{
  "balance_loss": 0.000175,
  "balance_bias": true,
  "init_std_router": 0.0127,
  "vocab_size": 32768,
  "tie_embeddings": "early"
}
Below are experts of layer 2 (counted from 0) of a mixture-of-experts language model. Rows are named down (a neuron's output weights, with its number) and show model dimensions 0-191. Each number is 128 + 24 x the weight over its row's rms, rounded and kept within 0 to 255. Numbers have three digits each.
Before each expert's rows: "comes before" lists some tokens at least twice as common just after its tokens as in all text. This comes from a sample of Wikipedia text that the model never trained on. Tokens count by the router's weight.

# expert 18
comes before: "1", "2", "0", "3", " | ", "–"
down0:145092120132150124161161135105127138151106163185101126134107106110138125121120117132078106151147096099094085137106103123078175092116137151142130114095092144129167115128115154137093139127126167166108149123095097115104112123146138113148111133155082128120113120150071106153151154136095128141140132136127120135129150116147161098115128161127158154169123107120082124105096085189183175149075071117135159121126161133108099124153134131126114146148162155144122159099114148089131128142121126148122138156154128117138158143186143157155139093146120129147142097088114119138160135146106126133
down1:148088107139148131102150149120154142144144132122112095160122106130124153109117109144079148139102167126141147162140097164115106142138110110181127095109110129106126156100156169104129163122145139134140076109126128136174134153112176129120142134114126095130116107148114172159152110146126118141061153175153121125145124123103142130121105090114140127122113128117107119175143117101094151073161105164133093130080161116194107138139114165171147075147142082062144138142123145162106128140134156161143126156146134104135148107126125115114131084129160159108125094131115112108138163172139166112
down2:157127091140167135093106110115142160139166123149163083159086119127151138128136142131125091100116130092149101147116144198137131089124151166111156109122139147175131111103123151161087097147159124123097157107124147155135090157106165165106126121135164122167162175101106143130173095122101132127115128126131135118140105153128133097132114154125153119147156112163085097091096122132143136124166144116122119123140146126181141125144088170096137077159109100130124108140141115141159097111123141135135133101127136134104129175107109138164171152116149175128112138096181116126100077112164134122
down3:124099163153100153167149138112102109131117106116102192168135137150150134146145161092138124111136116108140104154118127165126107153137155122153130149171084122190149111183117091135130143142107111135111137154133178111098126151124100145134140099175156161133102125143098111109146116058128174119115133111122155120091154128161112129188152166124116167131149118123172135128126125129139108169145117132119116088161166129143165089125125161101127153145137138187143124087174129134157121112138140144136144157118114186090132102160133074107135098132091125119090072137116097112137115127118106134
down4:130140159141131127102152139146134123174105136134136110157135145086124129124124123116144138127119115124112085173121134147128171149116103101121113114076120130131119117112121116107139089150088122108111095113135111102110132089129158137115156187177166117110111084130105144121107132098142081147147134173174114090100161147143154102135169132091136108128148137136152133095123168098128129104165123110118112137111110127175142143116148113138143125140155128137134180121123108114138124111128113178117183078108181119090112114134085092123128126121111111119129113103114138086107131157119127120
down5:134095169136175088150125156130143093136126128094157146127144107147152115135131117080086140123119113093085128125204131091139130076107115145160163171116129096115149143127140135122146144157154119125131126128135144131119159105109201128132109140132120146134176102145096135104132119145147145123132145157177164155079080083097091134161141127154092112135111128097160152160113106148138173104111104195111156112107134106128096111121172113120164173144147144125140129131161132099141144140109132093113127128144121119117151098089131128116117133112103117125136119127120135154118112123162140135
down6:126134132051145136116127156122134130113080104145140163083139118126110131106122138153108133135098084106103110139149140103145162145113137096180134119103106139114109157147147106120146145116100171165118083163120164119111131167110146088124109107112113094102139143132117120140161160132137139087104109144116124133136126147123103126112137136106170136153112096108104163111127130108171151154075152166138170187138127107116084145162147163141130145112171134138119148136129129208141121134166125126120125122123094140146161112119117175166141132124136151104139129152091127160073187118153106135
down7:131123142152091139091127131134139149121131142140162119132126139123082128117138140161135138120129166112173080118095135139132078184117143168096127105124117136141104106145131105117153129141116111088145143113116130099084150167127130143153159125090137147078121100105104118151109106148152147116169137133116143084090119141145116140140120117135117156135160111145058187132142125159097112104195149141132141111135157109153102123117116135146146109140117145120130121126115101076138140128156112147177100144155144137111145124117137122128120136110114144143094146145155104100125163120144128150
down8:131105115123163137139170154169126135141107139104121103114084118169111150130107140165174140137141112121089076128104136133092110125113118101118144126106156177176188148135135178130136131110130119097125134144126116111117187183139166112153083176124117150115105131161140124116152166158140124143095108157119113149161095135125120102083129125108116111151131142132124088149115173145157093126120177141115113154167132134132143094080123074122117137142116126132147097156089135155164136150102121103137133104092115139135120124132132120116129140115144130132118125126143094069168125119142088119
down9:167115076091160121120100103102153137114127158116122142107130112094149105161110090132107122096134140098113146122157162166098132099132125099155134102123115111106147111163084111118135166182160055134151146159117120118138133153166130105133164144137121151128136109129142103135119121111114105148113171114136125161048146128119132161091137145140132125104099159156084138106113135089159132142122126145167135108124181116132148138145111150130120139090105115113128115097131156135124148101142104168126109158131133178126108112177151134111095158130126111148120146119094128178124107156171121112
down10:141111119122123098107132116156171096124150141128103085138154152103169121133096137134150109100098137156145144146093134124092137155109162113157104129109090118122137117174146120125117113140117098084077099095141134120122131100131107080100135076151123176163100117145115117130091097126102169134084132115136179106129176117133155121149107146084149129160109137132135152128158134121153161128148149121103110140142109106140159117149115112130091150132139162182179088129089116180130124111107109161085127143134121115152133121163048135136072117129106112110154119129122097147087137150106173141
down11:121142135130094142131113116164114168096120124127150116104094145184149072122166128105144160114114069164121141123146113086132096076122127104141155124117126161167113094135137112150122180110096118136105148102158102136118143120123164125094123181122097127108140079099147140139087105147115075123100106112134134156135093173103169105105106132097130139139129161084129165149162173151103119117139095131141122142087097141094123134110126135141115135154128096132095177136149153155147159110111105115133099115162120119155096090127132135103103142130120134135156148128137100110156130121107129132
down12:201112124131153157117130148137124164115162130137094103131137082150133105119143138150150133135069115134147129147149146113130140121130109097142122136113105146123135088146124154124181189124096151100137130102167169122103156141086113130104130145153141129188123119166087111155169146113111125120128142147136136105135122115099133142139079077152139124166137131103145094125107131131119104085142130138152077128115115150152134130115059161130115121150102109150132194156125121119112090134136146135135136103138133133112079075143163097165105134117103099146113138123096089134093154107126134119
down13:071112158139148124120090111118145113143149106122115105103114109132148100148123108092187124121120144153138155117081130109116090147154124136123143141080173142127115130173104113121087187109164117098126142123104148114125126108101138105116131109122131156091087109118154118120119145109179120094108094129112157129168087132110125127173167114135105133118132143132112116123115155159088137122129140152135144147157145138080086146124183110126163177138110116147114111111116160136126135126141076148134094104153171140129133114102106141141131087166091106098118103174098134125109124112107151156
down14:126121174144148152157129122181114112142127111146101115122133118128124131128110137137122127151135127118121117093096137161097184105127119056122145142099110136123124122136129163108127164137100148149137094107113126090120104136133154124147179145090121153114100089145095143146128103096124127112096140137127119139103095118081158109117130112084140113127088095128120097085168136114112138124102127174136137120155117125108151096170146092182149119122125111094151089147129137169129102127146095128122109142098114106128170144136108106079146142122094116160088080115142106198117163094123104160
down15:114123129114102154188143130123161086133150145081136133127098132090140140126094125087114112123117100105121083109130139186115169111109129125129109145165119123145133128113132132123179079137139127143104143152186103142096124093159128088160168133141150078145149131177111151135172139141131163165136117152104115154118112176138108125105100149131116135108146144081119103125147151121106155118102160120110113104117128137119126132128111136052104179151122141145078089161126133154125119120147124113129137120117095122127121149127124158128156092129140159138137154118094146125107105097081097149
down16:156138100109145105088135127112153114131169130117169130124125111096134145127132162145115111115114156133135127104129156149117122106133087117127137105117153109145148140149077131145184114108128108154104129102087095161167121153117130107095162122112150082130104082143106161113095104095119116137100138151116125142137133128117157137109143123144153167105123136091119122138096116084121110119148173090116122154136149092134083114133084122109139151117089111145179142133102121171116103158073105124142131072127125185137114101181171163116136127126140112157128110157102125159179154112106139120
down17:182124126127108130119168113139122115132128098102105123150138117124096124122140102096129112122153155119177142101115151097139155155105102117147130125145129112113117154124147091122128141160085123131140084124147113112169118162115145106119113155083114135109135149116115137152120154123103112117084101128117090122103101139122098137103108170139120109148116151134143129143129127118118131143144089146152110107107147086196151137121118106101132150156115152120129181102154137164129102176089136102094122157144083130089115139127133118144132147107136143114127122135104155109111138133084121109
down18:114086108131139081147136185108135112163111139144190111113150082180176106118150150140055097181124121159109118162117134161109117157109138115121150100109169099150156127148141121119123112123113122124133115142198136148140171127117117113097120125124164102104157114112140134102119117128093133101080115125145111098116138122141085153109098104141141130119140158152125100145124160129117100136108172140132143140125115155136144092125106130129149146126130129134144124121143107107168149177174138144141155096113110094141110096092088145123150134112124102080140144118179137160114115121152091161
down19:146130166080150121082124150152159108156083163101139095111128119110094132123110128135132157121124126115184115190119130144103145116133155145140118106100138092142114109104177119112106090095136117161154111144119143110127156143143102173107121085105157123122115097097104141094120147154105118139118176123138121097112130137097125152111111141141128124129106108148139116162090155165168104161105103101120152132176140158149169130141163145135102116158086112147150154099129152103126128130121120112122158145090121173113129064104175162157127107086170148128159145112148111139126134162162166135
down20:126153113142145140144153109171141136143131170150158159130123117133113181145122065111165143087154135121083158120120143137111122130114147152149110109129095180132097133092137122071124138173167117149119097132123164157134113119124152141179131132104095147139100122119136117119152107179122136131158130115112177136088126109154151133139138099094111127099133185155171114173127124107138137128155121116136165108143099107110146104109152150151123112118097130143129118132130114161166106133135134122150123173145142155094155151140077129102104128118157130138112141132124162135153108135176128150
down21:088171128095147119130124126128129103113134145112126129142128116122113112127148125165080139128164068149137184125151106104114109119135149105092163132100123098131125110080132102116144134147116124115174115113134082118158148139140082127080124118122146132168105120115125142101106061184151123163139131149085113089109133101165189127096119094113168160102125135131108133132085105136176189103140121133139138139138093113132171140116107155147132129126102148171146137170145152099141124167155200129106114155157185112116112094163182138101081119145112143109153131112120133131150121155158167147
down22:147114115168125124112182104156132188146124132123114134130134155071106123127101145126163116127119118127105116161115143110141116156151145129157082115122117114099103115145142136128154161109106076116139103071145124133155131114118114119055108108139088139125168098142079123136110139145102129127137138130129114132135125141125161112104138111141163125165195142137147120136127151055169170150142127179140115159131073118150137161147146113109129155098140108140127096120127137134158110156083135161130117094091119110102056109175187108123126127113092117128111141104114126096126152144129113139

# expert 4
comes before: " | ", ".", " |", "; ", "0", "–"
down0:137113124104101104153101150158119132148146114134107131179146137129125151089146126109148131134116130108151097124102115125118128108163084153126108122153131125149153170176155101094118099143061127151108114153128136106106174131187136154098129153151114159131141138135133139105104106133134182086150117120108140188123104136139111167111141127131124125079136147108107146120111117151111123148154149091155131127141148160134150165176175178088086091115095123117121143142117121136096095105137150096097123118116122132118090156123184126142123095137130120160096085145119127122098100148132071102
down1:104112123083156108141110091162129098095101167117131109117122124122132162155080156081140116171110142120104124107161122152162127159120133108113115159157157153121173085074158113087103136153118134133146145078175141120163147129152129145168115123101160155095080112096100121108121090127111120131125091134103129154153098100120132096102111110124130128129118126129096106125128142103140115159081124165141177132102134138143134109111155146123143111148155139112063109136138144128113130100095093130088175158159155124115109141164129121088114100101100124090093108162147116111130179118113118128
down2:102148152126184161126085142115111113106108149147147141128114170153133131110103125112135164074150100137156121118140100144128143131175125166171162148148114096149153105126118126106107106102107096137127120113180117132088179146077133098129084128101135120146107124145135117110147081079082114145134140125130145129112135125184088160158109162063139108119118165149150151145168134082116110116127152129096148115117138115146132166085147152075136168137143140169144096153138149155130130111115130136121127109127076134158099135139143141108104128153080136160152131134142131120072136126131140143
down3:147137114120114104122097117172115106102180092114107114102101134116163142134140122105182117104141165115143101107161154103114171148138116097119151138124134118141114136161135131128133139125169087143192133102103099103118149128120083099105089132110159123118143159168111070156109148124168131153095147102128120139147117170136168131110106099125131131096129150139108098122123152129127124118140174167175117135159137076145117112122139063138116124114144136172117091111095155112088139121143124148130099145136167148114089130120125138122151170113137133109076149179132116088116134147127144126
down4:136132146101099158088108155151159110104113146098126123129121173125071154171135133095120111122127118147120120096147169125146086136167136100140133150128106200122096150074125125120079164145147116162194113137129134134144144134110113177124131096109135143140133140126124119162142169135122117143110086138111161105150139108130166175126141158144159129143135138125127102105093141157108117142112134097165139127129110127125141183110128148124136126123165119179099167136142116135149145175136106116122140105142142147095137090103107148119179150120101160087131142079166095115100133131159087102
down5:127115113079151115174124080157144164137125097114171161094142112120110125154136149142143120106130134140137149126165162121097096134092081086168120156111118119176114113107082127106119166129129117100112154144130123099125133147148123100139106113080093159125178141144120130167123081167162119154138093093122105145180150106120150127122119132157113122091157141119131100097125145106140110095140187187123130131067120122142131120171171111124080137109106125064122119133116159108128136109145099082153124129157064113127112083183138083123111175094108145184148149142152155099125148147194119149
down6:115140124101142150128184186149105098194114150135116145138097149132106130143108138094146096139141116099119083166130126120095124157131120140145128127165160127125125139159102176155127140126123086118142134119112118116112168145114136104155127116146135111122128092127122098105115133130128146109109129177149159201153165143131110107094129143079126128148087093133129109103100121114133132131106112109126156114113095136118101118075134099066109110101143128125118156126124097119152162153116167173108157141102139140144120134138116100146148125146107124142126147126117131143166117108176090116
down7:182141111133143095128090170146109106147133163156124093135105118090136138154100118125133153107119128117123079116154110163137163131098106115150139115125120152117092090089096166119172149108126116129143131141119151112132116099106128158103123126149119132159136122123130122132133127113108128145146120109118134132109077150121102154137151145119149144092123154079095119136144084136118134149088142114143130147134136186163147138131147125124082124106125109081099098086156126120101151107128117096074154142058128138107096116090114172169135147094181166131129113108157125128123143106112109172
down8:146089143156133095102174133110129166142118109151130123107114156121158098114156138185121103121109159109147115176118125164129158114111139149085131116142083105115143123121138119128186166100135114145112168122102100131154156137118130106143102128161130078110126124157099111102126154116109134121153134121171100094116115101114118198122115129124135130080179139149132122092118122110115127160153141176113104162143124165163114110090157130176132137104110137117155144176137181131132096103133109151122094077143155133151096113155157131095110152122189108102176142092154115140145152111127140129
down9:109093130133156094113101192154167145126149123118111120131145147157099110134161151142098151113124095134165154147089173136137143105120121124139167133132078136129110123125059099135147134142145133174185146167108116153099148099127130146110083164146122157125106142157131122129169154140113140141164149118127130140119113113109126111087131135122112148089152116106145108104132135113125094072096156120115170133060132107169100134166156105133158155125118096125147110163114130100130133119133107132127169141107114136100156125109117111148154118123105104155103107104148162141089165092118126138
down10:137178186143161140089116127174125136112139140136152128139125137138080119162123127102119158098061106134137094121090095125128128135134142161157151115125133119100081179097120161112115151154140126074144116165142086111122121131164121101142167142159138132150073171156106127144153126116099116164111142132099152110162117137089118128167120148153173156115141124152105124113076072116137146155114155123098085172153123143118119136148109101124130148096130151137162071132104157086070101129093113133189116155115109170153146130111122118096123163111107112112150100121143121105099149102106136102
down11:174084153146108152159102099118122121129105109134118099131130139167119162130144092132121136106126120134115129158087155111096124082093097142122092134080164098119098096143130166104122115176174154143114156100137106142088118148133148126116167134137107137085154115177088165156106147154137131097154138138151189125111084130080146089164141105121169156135132118100129145127103125130162145156124135092143154127104137156118107164156124140117139084105136132101158154120128137139118096122136152155144114121143149119092122146167133070120079105129125129119128107134112141125136143119121107144
down12:128137125124079151163193118137089102129125113079126121090149145148118117098100110106159129119111167115141126125167115128128120159192175150145128146110104107094166111129132160141122148118089119137091092158105125166132079138090119155142121135112158138110144152149138133153154130116129056115116121155180136131152126091145101154114159149136147148135115156114111129116086172117109117138162132133113137130136154107145139163148098112160101107152172165108125099155104132127146138093133118155052137124151128083151103148092147091102137163157164116129139098138094145126148130121100159141
down13:088117102095157100132195116131106126130137135141137105119118117101193143127130091139080153125128127116090116111111128144137146164142139134108147093099122101117144173074094134105136124173119116097129101098121112099118153163145096104095117182117171107094128078072123116146176129154140111148115157126119104116066151129130165132115095101166146115176145156140164106099138139097117116116141165123113105090101103114132143131166121146107089131173122173172161155111126093091107112133160111187139159119148129185122121109120110133146110139122102153117142134129124127112139113126132115124
down14:105145161114137085118162091135095161133130117144122094141086106104149104128139143137185125134139162136147173134124107129118061074122093159137162088116147160137101119183103107156102141098116127113145151105105094143142141102124105134112105099148073104126153134153096160110132173122107081119106110136115143136133126131138178145077139118136110125145094106137136163164128149098146132125165145137115155117081103150153116078120123110128113165107123114141113110120099150136152153122131145142124143116197117133121068125134134099118096109137091144116099124111104130164144138147080133147
down15:114157146114154125117112095143146114139125139101123079091097107114112106153113154081142144139134140128135104135121124148135180117118144153095138091153103146126129147083161095151121146147161148130126131116154153141101143109082142150116131129142154138132103111160164130166119107059121132121108110121120132142129164073126128110118092113141073130153161131107108115147144166116152146112119109136118129120134095107089124157104153100112119176132147146151177135126142160136136147120179105128124125099124157141149112135116195150112121084176114143178116101155142106131127161117113113157
down16:127180115105141129110085106146100150124115130132123133123096120151138124113117166119088165143120078113109098150133120142132091095144131110122118137114147146118082126122153145134123163113101179129139113118116085105119152111149167127129134161070087134159180165126115088133171132180164111142134123137146159119178111128139100126100122107143127077154076146140134127143125137136162163113093111149130125125085122126135103141138149117117175151110143136132138159115134135051091134150181161109096142132126159090142137133135133170153144128109158113164101157124134122115165139093147124158
down17:132129158115160096155112142137093136084106085132075121134123144118126126199076129144156141142084120129130111161129132083176162106150137120082172125119119127129134126138103101131144150142138109145102128122102133099141126148148185167122119137129113159123114159140109142121146138140161117091123116156118106096124145125137163152107112143089143116131141082154134103081130129105157109131171140117138140127171108150199125126161135111103148110115101136118150109159101133169150141114113115092108197154157143112147142106109119101064133160118130146085114130100135100125120072136124146116
down18:118166123120142154140171121142130159091132118097149164128101119160100145173178094167097140141167154079127150124140126139148142102143149152117095145136179158189140097110116165143105163156113161116157117135115106134135140091156129186147088121140094126161131140146124097140121067151098155120140152127147108137118129072157097092117104116149100101164135117116152162149130145148135118148144173129124150102105124140130142114095129128102122136120165150141128159163115134095163125136097108090110138102164096112152120126126115126160117101115126114142097127131139121112115138132133118134
down19:148102120103136132135142129144153128136110122132137141182159081092057137100136161133144110110100157123142099131134097106163122128127144133099135132141152139122108150134168122094138135115130087158119102107157106103145112149163106122127080087110125105143155142111115142107098124150174120131110147107117192132132123156160155170076133109115134132138100099172156143119077133126115162123165124164175123120116105120154063153166164134147125178108134149161139146093107140140128110125111127139141156105116164135138138137114145131099145145137157136129140118101120101113138094165149069098
down20:195104110116087144150121132126147146133123175107137103106189163120091144139152133131092123155140126142095146121115122139171149153139152129136104134105145104131112123121156121146124077131132144120141091144165146073113124179139122133121136115138146189123135139151134124095117101129129098133102104156118072165155114105160130135110175170132080118100115107109118122135156140111119145070163132138126090134165098142087132126101138162136078107108133140117144117094117149157156133159135141086135126150097118071176111080084088094143125138123071070150107140145159139124101140102202134090
down21:109160167114193149134132167120123111140136130175124150080117115106087102147192118117131113146104098139140159153169137152125103125147169112141135109129125147102079149117140127126150134088207107124129138128131090139109174153111137120103156122134139121132090110141144135149124155129148119125161130142077132133137116161145161139145142119190099166130112081140153130165100140163145112116098156119123136104124106114083132068135134113127146137137159109125128131145133127112101192108161113140143135131125149140113116146152158107104100130156088078157128148142131140080149137160140114110
down22:146154136108142141153121108112128146106107125109119107165117145140106121103066124136098148079139134145139164149112128125124168072158156117138174127075115142109090134116122137101107112138125137172078147168105191163099157130116156170140107135094129117140158129135141140138105092169163134115140106176123122079169174160113097105137154119126127158154127158133068119119130137113122099136121104119132093157118096138104122138176150094072083074122155095129135111108104095093132131146113152143155142131097114173137126180116148126136158163142123140072106132139166140120153105134133097124

# expert 3
comes before: "\n", "| ", "|", "-", "\n\n", "- "
down0:107096126113166148138117158157122130096129136109143154157087116105117146133108166119114133119133152136113140140113161108137125114140104139130147150160105109149143112175117117101152073121138142140156151157098141143153174156066148105104126155145129155168101083143094095146111137067130147154147134116105100104125146128089150168132146111101110103186128085103128111156128135093142137096141167166157155103112132123143116110156155172151121126084134157159126137125114123082095078118114149113058140090126163135135127164128112118115112112135166159099158131120123100121123102106118121136
down1:162125144171132135118083129119169136159165116146142109098105124125102148143076124107090104116126147124076121084064113106098145079179151165122123136133102152134129110140163101179081107144117112110109121117145140149135150170137131117134117101159105116133096113161132158147138107118125138131164077118110140156098150151143098130138109093132110142118141133138132128118115110133094114102138146092146166117112120138104161126113172106154142109129104154143197070118133109193110137171132124135110144111135145116138146104124109186078124109135127116154159127089159115100098094075144156125
down2:144116111134169111153143130166182098125127152093095124118141098121130122102130094137104133168155116135124117111135171113066177137117139175092125135182102130118127113084136137119084156110121137095148135165088103160126098111110148156129113108121139093103115125143121111150114140139106137119166096120137124119128130129173110086108135152093146119123122144109189127120132129150129116156108104134139142102162168099156142118126185106151104109120097125127155144119123079125123124140132152168125087125129176152154091142087158096110145139127078127119105110124105122114120078121160140167
down3:086139124136133170147155103121160156096129140130128124121087062097094145111129137140086112149061151098155114121139129104130113112135159105118159089128124128169122120085133163130141112139167112136150147149150128108164128102106141129107103133099114127178156106102161084133135162128172152105150132100158137124133131196145158144135104162142160122153152139177172131128139095162154139117142098151116112122178142112133121140143134131105138131097112095157103164122129166134133089141116091097120135129134106140123126087109087130198115116160148101158114170097145124157128146154119189099
down4:128112144144140164186107108155105133144132114134152107091133073161140093096108109091144148097130114135114145126119126135123170178116141111151146122124116120124124109111077147129154122110092125146109160128137132118095153098145150083129092175140102154148114170116127129126106129140163099134145140140151103130122151175148107125132158153132130152128114131130162109144150152136122160147124106121111109137131106141114103148113143107098171130095165143125146136137144156119096154124137127103071157108143092141163159102155131109181100123107098126167158114172112106139112147151138175103
down5:157178121110121094124126110104085137121131160151184133097056147129130149103125134111134126170108141116113101139140117162113162130132109134117179115146142161128116152096094118141148122115126092160093096104108053156128112077136081132166079108144136115132170119100124139133116144098148139138104107127097122137192129100164122147201119140074151114139126118093137153148125149124108107132117123138098096153133159148116131112145081136107095139144179107129106112123178171150137165123078168152092148128114133156087079148121171136193141100110117107106159174136114108089151146114120107155
down6:161120094158125128128135161143120118117139114144107130168182118102108134105181075159150152143150147117145084112140120119118119124137096078169114099135156127155130099112104133142159126169188128095140109130126092147132180165130127138105214124174122113122141144177110162118113130138094106096106114108135097118159146178129139109141117082144113103141145131100118122132151143127085106135134163120149163131115110105102133159128132129100115128121110118136138110140121126106117110150161129128136116148139073093131105127147116109055133119139124135151126102160130128140095138128175118129
down7:150104114094076123178146064159135183140141123137115118112112130093136128139142179125104106136149148130054120099165140124156117111102144149172194113103172074095142111118137126120091119147135118122157149128107111140140109080133103109157106149129123111164153133131160117166131119151139111129171101152107168119123130147124135131148132124173110120153138140083189091157153104130184143067117133144102113162105102088129167110150094148140144127109114148131132106134101126151115120141129128065151145124091123132149130133131118125174135160134132122132145129113126161148105116165098143149
down8:110083083141113103125143102123107092135150137115163156138124144143103103174106106139155145104114098133146150125128123102124125127122124162131098138092159140118128126098129134138124147128153135163125134111148158112123152052141141112140132157139149078120073117147135156098113097153166109079110122102177090140079185201146146116104100103099128174103127140160125133174110106105093152103184163127118113116111146092102127108142112091120116135133106120126128124106134123144120114100176107117174150165125130128117092186146154136112118112154121140119098116119166098154103069137117145113
down9:112125142098148114149153110117112097123148074133113151136096184140155157125125159140135104166092124181148109185107142122131123160135134117104139082132122109137127151121129149156110145130161124171122075134159124117105164131103109142170099146129117155104090124118089101136109109114132106144122159117136115171103145122093121141158174124110081116154151066145163137136158112140105124119097103129087139140106086127121113123149126132132132082090109112128176093138096104096125141170067182124094130119150082145121104156140118092101105155093119126143148135163139157113121141151096106121
down10:138086145105124131119130084137095096165126149146142171124203167139152151152136108128130140112112182119121152104107122118171154118175175132083152111096141105103101133124139089109114082137145112153129178150147128126099107136126140100134098101169100169124115137120113120137143091096123153149139116150104144180125124143158120141136117142168150150068124121112120189157121091156136121141181106170143116117121164125095076109134122119133124094123164171102118166134091093128147127148114135182129126081122144146132176126141153122189118181171133148127132105155138116142080099153097122105
down11:130151146066145106088119086117100133150120169101077085124110128113122114157101132145136138151120145103120179136064170164134129119132128165137179160167113157138104142124134097115141116138144118100127120136162169145112141132076160147122125134117137119120172134146123102159138091104131144089148111100141136151138106120105093174160156110125133097131129137136161153148106112128139119128121141121126144124143144128170102118124133115143089093150163150143152173183112116124179111101146143122103159138149136082142169139144125129156158163153088123140139124155105136130127112148127119108
down12:172121154138152170128150165119158122141116137102106161090104159134118117135137104143152119133142163126096116119157123133128111157139126137114075175145146108134151146161122142140168134199155112122090088139110108152142158106100065114134162117122149141133121117126070155145108122143126136138125093141136106119142170120141161148104117110131081105104144133161191114117116139108140121140166157106118082114127091129143133156113132162115095148092124089118085098113125110094118111132127104113156168112125127138150138122162111138140112064133134135118135102134172122114123157128129147126
down13:120118124121163108129136126121141154140133112130170138116101138138135152111131134133116128127155127115124148135081120097146162138154106138041148168151127100147123141106085124096112100148152142180086150172126127154112100132144119140176114056087079162114096137100113081145118157167135088132130114108090116163133125146088083152082107137087120133120162112131135164145135135148120119079105126160099084149117119167140151123095151120137136120113110126073166130109112142113095171112114135165146159162105161125096125140127118105120097132155140126149133109116133145125076135095142178126
down14:177117100159139159083159099117115129144139113101128129158112133102146159133094154097087149122134112111123082126091134114136127094148118106139144146134110131146131076154135129166116159155047096092132107111100095124119129158156091107139097137129095094149098169140116140118108099112157139151133152158132143157144121082131135082143149081130131139094125139117112107184155137152111115127133165104142125121130104118109138096089113156132131131093160155123144074104149133135101160126147156116096131138098185119149082133115101156073155134143155092124106158144133149122120159135122090098
down15:126111127109154180116117146166088119128136157134197101135168177101138131124131140120128109130138161118113127133132144096140127111140120170088108140139095121129174120138119140105174137145125107109094121144199114126121141138146109131119142124130148159176117128097131150103123089141135084097101137149111091094156156129105138188124095097104105137103132103134116090161137145165096117141165147136177130117144087112131140170119102134113074176153158121137125096128099145109129121139114144060122112123140104169125143141142104092086119162119122170118158142126129156116136139108090112136
down16:162136131091138154123120087157122128152092131162103116122102168120130135100139127115119118152085147131096145188107122130157075146147153100115068095115108144147149122103163137115130113116127080133123119129117111102131150146131157120089122119149145093112128116113135159153121126159175095127129137130130156097104105173150105147161130103103130083184131104134168154134089135095167113142159144181131097112088127125119136159150148126126124145100160130155078155135134130098118158123135155160150108128117135096128069090129139141137147143129108110192121122114153127087147138151110111112
down17:117124105104126131082131078136124096129140127079127083121150162167136113128164125118106148079147132123110098167162097098158126141151168123162153138134156172113158110116156149201161142110120145085140185128117105100152168096120134093148108147113134110182081111162100145129131135133121106115126135117130125123160145167148137121108143130128138146148117108121086156109137143135103144137148127111085135163128147102128121112134131099140113153148160118149098145104143166159138140112074139101169134147104146134118113114115155086114127102171100119143126152132127143097128161115138149136
down18:117155167158109115119115102159135138154112135079153107161134100157167161134101134148129137124137152118093145121125154094118138100117136151111118100154141133137121120104124115161169196158111126119111120136170088127120118142130064117086194169168161130151123114125154128137140177141121124131150127130164152118128149077100105149126115186127110135131123115126110117141124102093166077096083124133132142117130114147118137128122101140097144091105160129128101098094157169117121105089080095088127115100135055150129136134117122119097122129098143093156085179113089077150128115186145134188
down19:155151097172116156148097104170115100117144161133134138168134149122071138111119100129158116120148123119127124090108160157119112120140133145153110136116125142143129127134150137085115119118110068124136096167098115125135149127134104129163123141180139144119126154155124135091158121139122123191117116116096135118109142145096140118141156134096139145111120130101118155133139129173138149161145163092106136132098103169129160147113121114094123138137161118126113114125145128104151180089140135167119106144120145126078101144128101133117118136113084124162104128164149108136160103133125093141
down20:131110120142128132109143168119122080093086080115102141119167062144150178130101131117134140120132127128106083130154131099125129148096144124141151119128206086158176143150119139122144144150109103106147115164117134142130146102107171143103109133123166130123141145178126156119122102117136161097108118187114149134122123140102136106150119126166133176168157170096128128157133123113166096154189133079078121108164156118159123135106133110122158135159138101099127170143147130112145123144098116160129108150125148127094122134136156100163173095160147147150143145131141104126127135128102164177
down21:094169127183112114128116097131135122069158097096098140138142103108147125136147134173124173131126088120153138085156128120149123134151109126125124134123099155122105096142125134180073162096086132103119129135134114142133107143133076129105155099099127134090127103111129167151137131170118124135115143109144160127152149150155129112167158151076102137125133156136122168082147159103113156131085113143143124115102125137102111112124122135131135121115139144107110146102123152110079101135181094158092122138138125122114169142138076166102132079084128144165126106131134093114117151091150116111
down22:137161122123125169134150153157097137097155119113088111129117153174113086080092185143105120127134082123124139121157138100098148159111067130103100151142092116137125137132162117136137136100094159118113139146165119067125139146151149097072096100143160086127107069115142158098119117125148100120139102168094119105124120123141130106174096124118133082143139172125104125160127141107109129107120122111163139170179130124132108148110156136181181126140176109121167173126139098151118134113128109169123129135137102182150116115144155143161093123148120095132105156144138125149133116085106110117